From a checkpoint of a small mixture-of-experts model trained on Wikipedia.
Size: 12 layers, width 192, vocabulary 32768, 83.5M parameters.
Experts: 64 experts in each of 10 layers, 240 squared ReLU neurons an expert, a softmax router.
Training: a variant of Muon for the experts, 302M tokens.
Below are experts of layer 4 (counted from 0) of a mixture-of-experts language model. Rows are named router (the router's row for the expert), up (a neuron's input weights, with its number) and show model dimensions 160-191. Each number is 500 + 40 x the weight over its row's rms, rounded and kept within 0 to 999. Numbers have three digits each.
After each expert's rows: "comes after" lists some tokens at least twice as common just before its tokens as in all text. This comes from a sample of Wikipedia text that the model never trained on. Tokens count by the router's weight.

# expert 11
router:414479464515544530440543450475458510517464537484480453496519489509466546535474517462557521506528
up0:508494487466471454536569498504533511526571466531546512463567479493488484562471507480463514455449
up1:450570435492477563511443530538460528490511521504506563377499518532515514451559473451537455527482
up2:492528427551518546513514478541461479590503436478518472630536494485548474467546463542461521497473
up3:484527556436497493483500453512523534482604482509454473495501514573502456510523558526553525535457
up4:518491498450549516531506492510493462535462467502426444470549478558547460529525504518498420478434
up5:508607431480479528570490525475517452529444557541552437496517545472429493470540489502508585480545
up6:465457456474616472455461495505516491463506495501559517411507505458495516485450570485462548472501
up7:551452477470436467484522463461474496485533463545530485520431567542434514500431514438509510588437
up8:538487464525536471563398551457492526532525527514484442516490456550520451465487488519474524507457
up9:439478408554538439503491454416461507508439544514558524517499583439439533471475522498517465497548
up10:472511453519419488474475462453504515539512518512513488472520538510490452500527447537467541525468
up11:510527505556455510492495528537559464481451475583478491467591458491539438421483472445435495501472
up12:440463521550426486540457486455443501518485486532471533466486462490457492506524482584516452541533
up13:489476538464489492507530537462514508472513573551528473526520452590459438517530510433570511481519
up14:425515523504457504511448557490532488522498557589519523456466542499504452527493429456525449536526
up15:483549552473533458537502527525456531466551463475397438513448539537464475512466440557484504426539
up16:459414489567506487518500421468507496466467505511498485382516491443542498443506480501494500455486
up17:472499430447493542536478479479497546490489491513455489489443483488509548492504497468506453524492
up18:531532503588492470427485554525460535521516416443450507549468492476555518508488541491597510553453
up19:481462422513543480503477506605482496462442504506460486487454554517502561465464502422537480443522
comes after: " |", "|", ";", ":", " /", "'\n"

# expert 27
router:480514412496545530533574495497484543518421524506492482542511453526561570527508414485523512524518
up0:515560558479498478516520443508464557511471511521473500462479490500549497542517466438417443547564
up1:474423484495545568514485519561532464469510579508522438552530495557488433512463495550481574476452
up2:460486552494562448454440540478480506540477504554483517536485538450501530519472513491544511483448
up3:436554454520494498462587511488489491519465459499503483435537498514475501502466476446423636549514
up4:529491473508496532556527582517535483555498489501558446452524525554460511454505537468497423540512
up5:561484483551482459558535493510399509471490533548518468496502516479453503475585485477472525527503
up6:499518479505424492535581460511475475538536480467518504548537547478504517451448471452507535563495
up7:501459461554508505545438516522511512492478502513587536523532453465525444561522517532546499582575
up8:459489486535569545471537513511508526491458518463505536563529497515514460513444535452542446522519
up9:434573536549499449487473522510528480533405493463517471498455484476478589463508519520516514483439
up10:569478572505526474464443498557524522503508397453497475480530550510496441507505475549505457547489
up11:465439435465554581500523548502538499460479503525494504486567391466486535461462527555469578604483
up12:526586466534428559508470439570546467533392453491492475521470461558517482533530487497537527459534
up13:545513508533493531502480490552589520573550497467504453491510486531531484524562558483519327520541
up14:552480491489479595549547529517508510490542544510534569474531540484441532552537440531586475435494
up15:514473464529587569480576500472532445534443447429515490495472500369462492484478465484479533514474
up16:538536587472505516510494428527467498465515508561543475548506513465564487475489489528495544477431
up17:501499501503485569529470579478454469481466554490424547537571513490514518476486530394518507435572
up18:483535449485554491591469485487474455466519565476549475511467448533446497438428491485532506542465
up19:476455486486524444573488456506530485567540545513486476528504518448542465427520514442450433462471
comes after: "\n", ",", "|", ")\n", ":", " January"

# expert 43
router:520504535529488521534538473540582526457560590508464532489535460498449480522489512573481445484449
up0:507573503509478559532587517513466491513507547487479484502439481481466537544494500558491523449420
up1:461519463456567457506462487539411452506603480555521460474496493516491377458486454430491479582541
up2:544500453535507504507434499596504450483489471501444470424469451521521597520517475564476508491538
up3:452512484547487476529456472538485455502524535468458508515508513499556519604502503477478524500463
up4:443488482484516469538486459463460461455510561484460519511455444491536508551503410563510487519501
up5:471527526481546494591557536457507372524474493565500496460453535549438480441450505536472546495468
up6:460530481504541462583474545443527469466526429453505445482438494453492481492486508478443520485542
up7:521441450512457577494573483556436512566484488474478471504471452564617487472554518524405475470526
up8:475438530589509423462485554506542483565524466538467498472539499482466530523465432482508541581498
up9:475458524482464484543488488535480566512501435490491455509455553465533462447538538485474456468555
up10:538449518482578467455420499453494497537524573445496527523507481488477546508474502481485504552466
up11:460448457380490491475487565465466484472467494528495418488548481502462480491533474523580521524456
up12:516526501500556473504500524460469500534538524508470502541496437490519451537486521542461501571504
up13:480532625437531484448507514542491542481494485438434493511505536516498550436517476478455546492465
up14:478490503424538497466507530536556474567603561529474490506502556517435476521540528457515469471478
up15:434573519501417469527417497513502481514513488540451473470515511508526437453527548554529449413550
up16:512479453464534559514513466438559515475473533464516612495502492531564526500519493418563513566493
up17:531529614536472513488535449501502479460549544537518538545531489495425492488420499523549555491490
up18:545472504451488468493496471488518523558540500452568487538447492524469446464570539579521530480444
up19:538406455539479495527508478404530511540533588511518493532504492422562410545484481503534527511443
comes after: " of", " in", " to", " by", " with", " for"

# expert 2
router:555521524462477495476522465536510513476482395523469539503597486554480503494501541530497582531589
up0:520526529551491493568524476478473492456459592566479454481413529491487538504478521484510504508485
up1:490525526462441452512453445506518565480502547492529476402512471496417481538506506489596524514504
up2:500549459515562526526517512496458578505483442508465503528460558476506559535570490459456415463464
up3:511499450527516472475517508544484513470487523425540510461497448491530513461555508501556509501446
up4:518517487532509508515502503417530481526510471443522439532482524501517535430533440468494507503495
up5:495411604532436507513483541522535423482465503505528485533543500500528472448449497408461477506541
up6:502485451518494446581539457560467464512495497419483522456522500518493537488445474525527500495515
up7:478509526457498446541456426414565430540442512519447551558573474509465521536593575511508494477464
up8:456484540547513483532504533433492532463519512484414496563407475498502517479527513535487465507540
up9:567488438518569460506466522486508558494551487555460469505429481466489567519546520395454432519542
up10:591495577454459423529437459520522515525462519516481508526547408559547487530462530478546517524529
up11:500552513499524474476518517479468415541456451528451513606481535477569448540460506437517535457492
up12:477421584467493509505567528475494514513491425501484560469546487456481554506449469529455492501487
up13:502455482562441478538513520433510570563469455530495463477487514498520484501550513505494486442512
up14:508520516502434545541509503600481504549553512422518484560576442472468525521577458441484481474561
up15:468413551545577556474478538486494512422484456507490502524527458496530495451459433484465503443447
up16:427506516506471500517483562538618506501517551516497446497502528531566547535515503498548483511516
up17:467466479525469484461527531510436423473458479602512560536519489536447512476421509511558522521510
up18:486533451536539493583476492527502472535426475536484551508524525528477433512459455436554504469442
up19:481504508518517489494556559498552555456484494524501517456455434560511535391522478509509469467548
comes after: " was", " is", " were", " be", " been", " are"

# expert 0
router:513469500502463559475487524499471473514491533507561501511472524463630501571502423504522453471523
up0:491441460481449513540514539437490453496525539502476437475539480404434542481453509500532577527462
up1:518443460445518509551516513522572572462461449537459500486458513488501503563462541489438464525521
up2:547522562514434479516469506507460500476537477481525504478490517399441504483520535545430457515476
up3:512540543491537480483396541553518448569523565492506539449469442453571529557452500525468432363542
up4:450452525528544457494518448501531447520482525482435568477530506511519448511494500415512495510498
up5:538571471517530510460516551558572502496550432517485545520484507551491487471501477529498474489521
up6:558568511542515475493432516483428489535517452459496508424479525518477434601517491443530485453480
up7:514412520442516496532527504518577491525451500493558507547586446573473540499489507457481455505518
up8:454581503573487455533561444517501501490536457426496460509514479479501531400517499525488467519483
up9:514428543523553498497544466471562528565498534478460482481474465453464495473501533465462448446487
up10:496491467475504456587429563524492529494458455566493441456532484509520506503482470546620485519500
up11:487525496548488554490499485455536496512531460498506417522413501561560518561405447419509458543579
up12:505516481549501489513477557604492530533419518543486490450504455483481479481466539510490514575501
up13:531482487502466502520601475526528504481503473514551526462596562518529456509447533498421494437432
up14:513431509479480604490551503533505548493532537484521520549640516559518490452505479427563507484508
up15:553455544533451504503474568517509515414549494467491560546454467434529492563434524498577487542465
up16:539568568535512514534466435530487532573527564554464491503487537557492504484542456454524497497544
up17:541525497516437429500580545485450497467517445512448425562461497442553428552525543512418444543502
up18:501496496543476578512545491498482449459556461508465538498374470483470506498526501461582472475458
up19:479468552506526454481498502435524593504471549495473566530466529460477500532511483532468498468481
comes after: ".\n\n", " in", " |\n\n", " the", "\n\n", " In"

# expert 24
router:450509477525502491575556474483495511444462605487509537413520524519524493472517545545461484473487
up0:457535537529462439502477535487524492439510528478540496455466557521513490526469544494423525481461
up1:477491517461494478509490466464482496483525504454531514454499490472486551498504522415518518455483
up2:506576472427516486443507559492501519529427481511464444539536548491412530518473415435494452545468
up3:479484522488518468545446497503526548465412475459533454460424520525587474543425472509499497552462
up4:454553554496531500503495530464455503486503496502481516462554514527499423428535539514543510473596
up5:444545578581547502472448432468516556496443403406477495521516569488503496431491525515500491492549
up6:505423498491500443514490609522475462491545556467487518546452519529550460448612505549480621424455
up7:493487517479451452517511510555496488517614523490510503569421513508519554556534467559523486529505
up8:479483502568411438502522546476536514522515501530511492491531516492470505456491490459564554473619
up9:522382500536511523450478491415477448511485460452505501543514548469512560490532487495500463495486
up10:471430631500511498471508499530441512500517602529550565532476460479500555430514538454532525576489
up11:453466539516457480554498464440495485550433461537502549550475549446557514485502474511468619545534
up12:504452533460461525554522472569558465486468584548493499588442535509492491464501546455497469452494
up13:533482510469560491463469513496466480496575457471530556537500519463511497480506532573480495531459
up14:485511515451541539479553489561525517540449504502576554499398513533537499513465463489500495542487
up15:475558529486470468535537530518502586503489541460483485583519511404477529526508516452488477446446
up16:440558530456493536459515502504560517509566467508522502481522514500528491497525501454507467491517
up17:514540539587497514554492473514469513538444531511458460522556533523520545519439523503556510484435
up18:478472499591484515489455500526533434542471484424513571546514495567478504557440502496535491506514
up19:513534482478490527469520447518406537600453507546518504477430444476498504510571514519444452460506
comes after: ".", ".\n\n", ",", "==\n", ").", "===\n"

# expert 39
router:509555479520461452517503494481512504440499526528485528524507493508517510494425633484473481523536
up0:455543426518489507434464528429490483501566493496466503515442557525442498476493485468483480539478
up1:495493488478481502456427526432542555478570484548507523582487435438535573501545487530449526460502
up2:456523461512499499523474548532496478468471516510510537492450517455505427493473495486543460469506
up3:498526489455507492508478506500456460555489432409446543538518474504522504469499549496553571458522
up4:516515498499518517532529455441449525506510520504540482475483485477546466528496509502500485413553
up5:485531484472573538507430516548531489488483507535493434547606446504472502501507465476523464495562
up6:532487475509420481458439402475499518506468456481496514436457508459568578526509499503482422495494
up7:483474518537511487529467554452524492530515464505505506477452486490530486558387504475536503432570
up8:439538446515502484565527528531502495526545471505504477553518569504537509455483504441442420545574
up9:555509542550471450452473442497490532517483518506470574467507487478573487450484545606499554476403
up10:515462558541483465526481547513492453443484484564406491457482432558466449516534555472532525557450
up11:613457488452536530566503513508515542511592450485533492474534530436497526486494511524564464519482
up12:541461519507438517488489546491547465489476456512519476486508492493520467487443553424536589482568
up13:472521456466495461486492516503525433511423478512457512486469430484554493461476457567464597531444
up14:520485469509580463467501432473495548492541480538538528477481533523429484504492491461464469532517
up15:471431536475469514513433501594481515495454534556547570490418518475495514541521475453568468537432
up16:537468479524462520534568485444505406508511433488492525490493499481482481548483563513467393463514
up17:469527552517451549488541462514568502510506531491498531565534476543501584521538509479518539565461
up18:520569459468553459455512527489502402565524496553445543550500502528476474453480487578499469514587
up19:493509461470545581531498506491517482513539508526522525402425513475476511523482518493475555488485
comes after: " the", " his", " and", " to", "'s", " he"

# expert 48
router:442502491491513560513500499501530563488588464510555516471573463444597510519515457478574544543471
up0:503520424483454483501503534496520503527486460513500470536506466549537498491489518454494553563447
up1:420495540414486473516570548542470474458424493529547509561513488509505495528481466554580481543506
up2:552505482490450386464471473583486571480541505515511561489574463426518561478465502541471523465521
up3:444509508576480477472582526519488493513473613601531506473504576565591477534393497545572573575465
up4:582441575490543495461444495494548459590522579489559572453501407474511527494493573442493499528520
up5:501506546565472503462489481469474417536496567531437590500560450520533538474478550506483489483459
up6:545583474474485475514490441502494495515469563452653522557504429450397545500557462479510488479505
up7:508470567519505462465568475504584501458505421431464580454526502521524519468530481501575472516471
up8:500461569537474527524450546422549528457532523482520519549587472477548456454502507534553514507566
up9:508545499510446542502498532473437472469429493487502459459512488475487562446493501478490511483509
up10:527509465484469434494476507521452462489502499500460489540433515518556525560469560495586454481486
up11:504449480475545475461501531509490501482549505547458550481532437432570471472576513483599532567485
up12:462430584530480551490516520508528491442477467496488513461511566550469474450415476462492565471496
up13:563559445515520472407484573449496465539509533497420495433545558469550530492500473467514498498505
up14:460479522512512530450477405512420444493595510514514460460459497476536499473451462528462516584562
up15:524541545462516531493545484565518482494523460498466493567558521473471503539588525527454546451495
up16:489515484529595533481497475575491528466483454530540464504470492459485567532458505546488555557516
up17:479524518513520450470409539486452470436454550475534499459474419488523520551528474556541453427529
up18:467482542511504477511496526490497502553513514487603473543484497452559437453504497520561513481516
up19:528461502535441430410463540449451535463566525448474584513497487461503548575536571531475460537510
comes after: " the", " of", " =\n\n", " National", " The", " an"

# expert 7
router:439545406386392508487534506484473579519529477473469513445482474511526502523541468526490515485502
up0:497556465527511565500498467523477521459491507471513489419435492462433458472402573481419521437518
up1:507574471487476484505491464496492467498524538503541512399478444556468505522543447482512478445471
up2:524504562494488470516498553488562501545498424487519563480560518434403536505484445543462454542498
up3:446557459493505446519535478521472430534473406532414530468467466535518486504479447520485509496566
up4:439479569447476479485519514458557493429496560558419504502494494486405501514475541463546550554515
up5:527505487451488482446521473451443520416524519569498539492483413454478497420563453454488603534506
up6:537423424493486542534554495454455455516452399481451430453478513547498562473466452519547527420501
up7:489510481513500474469506529455499507571537483480494498474478491494538419493601535541544497462474
up8:473586545524528523510486489496438513496497442502496422475462488595479509530487507559505514469487
up9:449515538492503420473484530451550441483493427476494561481477473483477577540515470516448467395519
up10:528527467546563549514564409417509530475466452459468498477533471488600522527495535422491512589510
up11:485458494495487475528506516487570538450559515500548530475469520448485517473488449521594472524434
up12:453458583512410513529512448503450542515482479561464527474477494536444441436484525485499484524488
up13:503540491485515485538551527451530469519530540476490516436457449517520471547520505423473470495519
up14:563511587486471460441516490444537509498481464451563516535524513451509441523473472495578480431449
up15:506520523536471479590458489526470504504513515538514531441476509473407543540532489530509484500452
up16:494487495460463545559530525552523484439570449509479496507472527485458550506490526443467385492514
up17:557566510540533533521532533539515505573536397537519491446433488455547402513511414501486441522464
up18:495421508559526522517469516514465524540520509487519498505504491550492464548508554618527557543520
up19:519560558503544549467472533504445496428543445578584482422514424485472493511553474534500479526474
comes after: "201", "200", ".", "202", "199", "198"

# expert 54
router:485552515494552432534449441445523507522497430506482526517572480513488525526494533524462538555536
up0:489473507502489528537448476511547519527505531518504509568524488468565383609450479504445448433531
up1:523478550513587473509448478559532461441558504456494480515514541493521499378429478498505494529537
up2:454553491483535460506506442547458498509448524544484521538432489484491409531472511401547448505478
up3:474447411482451503525513485440449469589462493500511498538454465507467478498529389481584496486476
up4:515506472510498483564513510507449498416540478558528498424539517485473571522483513598503546559497
up5:532525478522534478506487546510526472464445495546492474478495523531438513422531494524508425563561
up6:571433533480436446542536495524481515542514496494472570512471439516526467462500435558511516509490
up7:452529475553523493542500525508535504538520502544431481534481549550460554449477533543496478427535
up8:565507524593545514448497545469538458435489510528474552561552433445482523539498571438515482463522
up9:492471478488433477512469628462544448503451490477523486468527503551528514455521509524467493514478
up10:470527504473496444489496492475529521513555553564556507475516419583513534561442563543482512471486
up11:498441493586507518475510492505505562489423520515493554458481532432563522485554488542499475499526
up12:479538464564544434555475486462547469553492501531467478473474521509526456512484451545586591498507
up13:419476487569548511521504477538515482475511489449446520460443440531522479481470499521511496435480
up14:516464576513516469517473561563504508414602555430462483489469431464406490453417528535483488510480
up15:529490531506584476587542498531494469536480508536495437451523491507446517460481536620475489500549
up16:399493532501581468539449491478509400474527518545452525536516482466497479499481528486505493480475
up17:488491436580502459475537441511499485475496499421514506464438546597481494465441511543560501502465
up18:418600533573587511491475517520504514522500466477470565488488518521441556510521500491514551556496
up19:465573528447491456456498482435482502539533561500522553527520446479501512576506539486491524497491
comes after: " the", " is", " in", " on", " south", " north"

# expert 1
router:517493519466399447501444508478534509560520404462550466480469502468517463417476457514514429502494
up0:464498475522528442511482463505582558505521486469538478528554525559532480545471464516519552564566
up1:450473460474453501500485506462467493560554488490550463438554519470471456572485498521530466480533
up2:502518509468461554445557511500494547448497553483519516498457512545533500459493458534582519483561
up3:530472546494575501488448518516459525451527518582557461454470582492433505473466549471480527495516
up4:563462581520502525486475457429423449569505482461418532469448514519545420499527461508416479449506
up5:515507521492480425502553514549555497506437460481567423550510479438461498430498545522450559495514
up6:541455524409504543466594445489494503486551525444493459575487498484556504518550561570476456493575
up7:526462512517453484494565485472525460527521488466484458549459498545487557529550495464552520470491
up8:476442541507569479499488482517444467503563557506475464501476490478564507452492495482531512481487
up9:600484509532469530490562483540525500469468473457508501570443510485577531479501474527505433498509
up10:462509463508437503475470452555490498453483492472452542474604518532484481518526516513502567568507
up11:536524565470487527532488507492545422512498574509503465542521482476532456440462526581537450444557
up12:495507515503504509495467439489447463509445491469489447502513538534522492498451526559586447453476
up13:469445464541519529554481378453608530477554545536462552484490503539454489484613547470520518547546
up14:550463463521532495523559492581500467475430477555523445535418497487504496487489520501510509541563
up15:509508464463501469470528455572493547574441522427510483491515493499444465536453520519515423536435
up16:496599546517458447475421448473540439511525521488503466473448487458609504501496588536503529410442
up17:522435573503472506547603532507579486525547514418514473511476549473519424539474537510466436486556
up18:469521536519514494493481485477474508441529537460510499484514402428544572507460567490627473543532
up19:472444516435505555571492522582494462503473555548480506472442447440570439493502509429482503540502
comes after: " ", " (", "201", "200", "–", "199"

# expert 38
router:439466485494406555492491423505504480474540512501498483555530513564534491527526459425557533422556
up0:559519521468499473522493437510428496491534516476432556562479528498529524547513478602462454453472
up1:559498551477450523491430574530463452582515454537534572518518511593529527455515499484556547512517
up2:570495433547500497478476541467477498464505518511544459536511594481522520546553445483499477466524
up3:599567455495487527466565479487480500496534554447479493480576506451464457538543507504598568476446
up4:569589507577555513469489525457532501529522498480349492460437487473502508551545527537491538535499
up5:498486459502462495503502450493523554485477436472454478512493449526513553497525477470477539597476
up6:468507457553439497475524443507562475536597422412546517464491588533495505441464484482556420483468
up7:474532466482480515518475495547618487509509435507529512453524479537560480496579464480545504499485
up8:456532465515512529466558516496527523528450404548543488512540519469516533508544575545508544487564
up9:496496526441434477478519524496529523518492437455463508442446591497469441473575512511488493478417
up10:465514486565450437553451535470424511588488485508527440497476554533507587485545476476544478473567
up11:496474554518465487440521480404514492515535519526582545514470389474453423504477509511463496565509
up12:431523467502498532511472466524472422521462541512527518458488448448500430462491477523453567477499
up13:556526507549535484483499482551476512534542481549484522478477595457515447458510493513536389497536
up14:573508535498544523455555534553534508566519466583539537503497520581486520535496490535532507457486
up15:500474474515525503504560579545510527497432464488551508509449519557471456538441497423488480524444
up16:512471490518506485446492538544505527427524523475596473521405493549477497495457417492506505476468
up17:512537501538454468506533475527503560533505544412500491432548517502488529466591551514501441493437
up18:460527502467398580487559456510481542541492506454475448470513522484481504439472502546549399521490
up19:479500465513496509549508572504525475465451485448508461471484534422492568383474483489550518397526
comes after: " (", " |", ",", ";", ":", " \""

# expert 25
router:522575499519514484510437456576504545475528556529449530524479487593550558490569444472511485456510
up0:507523453472489514513538488512495479504535514536515480493494495476530548462539403474524526538520
up1:425498467535488461454478430479465464460493503568466473511485459532473515482480601560502537470447
up2:622485581516488468600490525512489480508511462443492470568482520488480523545517530515517516534523
up3:471538516494530540461443558542457441529532484515521540473485484477517420484370489436532552563513
up4:512577416443477543478549477430497511516487484507475489515463595592550448533566495507482469460525
up5:516550532459553513462498478463512535510530551536525570413497579499545533502497536467516508478510
up6:449490464549500570466457561518503451577511507496548508540508522470372501450515572485519508473600
up7:534486543399418445539477527520527522540492534510527514500492423448509525458546528499551471489489
up8:525552570505574502525553494450560431478465493525490517485441429478467534517507504460513488505437
up9:492546512499490525499492559535445542469477493550505406532520554514492504487462494477445443545468
up10:523496484438452491543518540513472451472544460521499536520505532488515486558553440510469488528465
up11:439429567478514489507549528475509522562511506453488496458552484530544488479433501547531537456474
up12:459478564507501581525526438506484569453532582535510445476515468523530458432479600417478477498500
up13:540555530498446516563449499522482432532508508555561516503491452507493550466552547543513474480409
up14:520559587483447492477506493410418454527408466485468417477484448485521501503517537508484546531493
up15:535486491530431534569388436489538469480576509470506518440521483500451515547482489504503544506522
up16:524543498509530481565490517496520512408458482554551564475562569509541512459509518490500511465440
up17:430458529536567479488464446478563455488545504482502551485534525537493562479525495497470610488492
up18:464464516525474477534467554501513521502485466559520499535467492575444424482531468560492481501445
up19:524516502489424493500563520492499476551503489472533560457485542539485413513474465486445528522503
comes after: "-", " \"", ":", "\n\n", ".\n\n", "==="

# expert 26
router:471425467440458422513456532460471549426501544427493453545473438497583503513527447573484517501451
up0:449593479495520541460519486493557473451545450513483476498470517482537499562408415521513501533516
up1:463525521493459519490534545536508506534445553517473441471460512490481556499485447524473481465518
up2:469498499535498504563494472465483535445464477505567453521462472426503404472568473490474453484468
up3:519486473422480515508585426504471563517569542467457508597517539491523526562520491455480513491586
up4:436572547511454486516454503486470471509586528534523470487557534542400423528528569460492526505541
up5:473430447475469559515521577529499487521515480600469483540498511523514532446520445544550491513524
up6:484482486449534548569482519516541487533515559530497462500453488543386507505498483485505518505505
up7:529504483504549577462499501474469548501493506567523468491410500492541519521463541508536512477461
up8:517495464400456462437508483474507500488426493521525519453463567405478506483448535480505514455436
up9:523474499495407522439516593493521464482491482430509501486467458517491518490506516467485465477519
up10:478628511453525475520448532515442532519539468408521454515427499475478521492522503519588470493531
up11:494462451479536537543520455484547573515488458476498478430470483432490525514513526491433511469550
up12:547542490459490432573541453496468489537566547454411556522500555472519441474527541455465494494553
up13:508532492522541473535500550496462460500521431515514404503523506545544495592478488454512536502481
up14:520497465456490548477443501564457464423407467515473509417512469506467482518459572427498502578528
up15:528522554440518549495497482429534496466463484432538446493519446407485504471548431480503493584555
up16:496531438512502535532412521475455501495475405585548497494535532481509531502496554489479425453564
up17:460461492475453465513467503464527499501562525539466485479524461445560493475490534414464513590568
up18:529472476493393515577493484531502514479517415480502542436469572570530448407517495495506499467469
up19:455462482526483492527554476488512443479575533527551467468492500544529541553488499517510530579519
comes after: " ", "–", " (", "-", "/", ":"

# expert 30
router:542553496517483588531543417483436604580455506531512529440565484534500471573473429438531528492492
up0:501511504439538466458489516544516541482480567510435492461547494452434505446460534535456470493535
up1:456453507449524489565484512440556471483533466438529468484504525531501469480559506484401434494489
up2:528572536551479570487537515489556496526492466522559471549464496493609558487477482518523494487512
up3:482502587526523431463542502509497589459587539504533456507576439457489603481537411484476475615565
up4:477487503492521509480472544499506485456543445524536513428463528483512403509472424549428514494489
up5:487478486480501444458577569473501452478468587521489502536424562533412518548513511497477520580533
up6:496477497417464543468494520439540522533423523553547544504483566479468459502463425610482496517502
up7:499543495465492554474478537638475473497528397517497417522507486470489507512509545492458557527507
up8:473472576504401498562528485500473471564488515550495592556507500582451551529447508517589492465498
up9:506526546568499496486428519559533529536520467456466498519513545477489570519531496594535441509479
up10:497497607476553459504421409464474539555481497493449446468508475512478545480542514440498471491505
up11:480501438501468527501476490543497506483482504543507470543507517486559461531498527525557496543488
up12:490449447561412551528456481456463512490508526550507542556412457469549548468585578487477500449601
up13:422568492545388503551496406534439432505497467590411515548478525510525522527492499487473502441452
up14:487447523425489505480510447528569522542518507506540475503490462525552525461493536564531525503503
up15:454460467522493539457563553521464481450481524498554544512451500520508507505421391546485472549506
up16:548455477516525435457492500497502542406540488473496574500543519536491547437450516519452524501509
up17:516438502484458487495521464490509521589492570555508536547519459567501505560512491444553522531498
up18:504446470486526609471513539512448526467503462500468485478465504544493520503446566504505534494554
up19:499494579492586527471516466508511445518529480494512541439472474523488401524481458473538492562555
comes after: "\n", ")\n", ".\n", " |\n", "==\n", "\"\n"

# expert 33
router:504452452457450547560498543480489466533455504467545503484570504444459458532481527518549525487503
up0:448512516604492585409499511474548529452486438437525523484452543480498529516528561502532408493486
up1:530489510533552524540510456451487500549443450528536511469464543501501461473476493555485487485459
up2:458526473468457524457493500549451464552552473464519552452505466495495491508418455474601550525541
up3:553498469541554515540510496552449415571541557486435485463530402468581466519517487468483473520521
up4:457531498514566474595517513476425507508485522482485453552528503521494536492551501523536507546523
up5:529502456485543498541456502461597412479548519472488469453534501515541561512492514494504532487541
up6:519438593521517636484502462518455542526478554524501513549477503505532471483471530498487479460494
up7:453525505538496470559473473542533458481431507479558519572467491490529589506444499571448489537472
up8:468394521460541489520466537378415460496566447540478502492561495534482443507515532523508484559424
up9:505395526489502538539496525534567536536465557481508550501500575452541524471566535502473474517565
up10:476477493568511522460441461535483420530538465513559520472476584521482551530469449561529480521475
up11:508507497419405472431577497582512530490478540503506452443532547509569436475492578528551541505534
up12:525479373532517560552508556472542525437531506530502461485454519438564495527473526453469520502548
up13:430479470521504537493473409483534480486463506511536495565503546534534427507503534526531473520497
up14:513497551503530451506519484512455513500472454479512562488476520539561477434488460544440522497463
up15:428443497434457515555490421536468420498513501514435491487552457482459513500549560444399499504521
up16:493466511515505531486459547499491477572538448511505469455468496431536500501484536487513509517466
up17:534489529452452456538464405588489438520496505502560496562528498443507460531474404484512514473505
up18:453547476445534512503471500492487553534505488469475492463503546487469388530454498558495512488553
up19:541490470591521589483453563492558497535489479567560461498440434443620479468556562546523500493483
comes after: " the", " The", "The", "'s", " American", " television"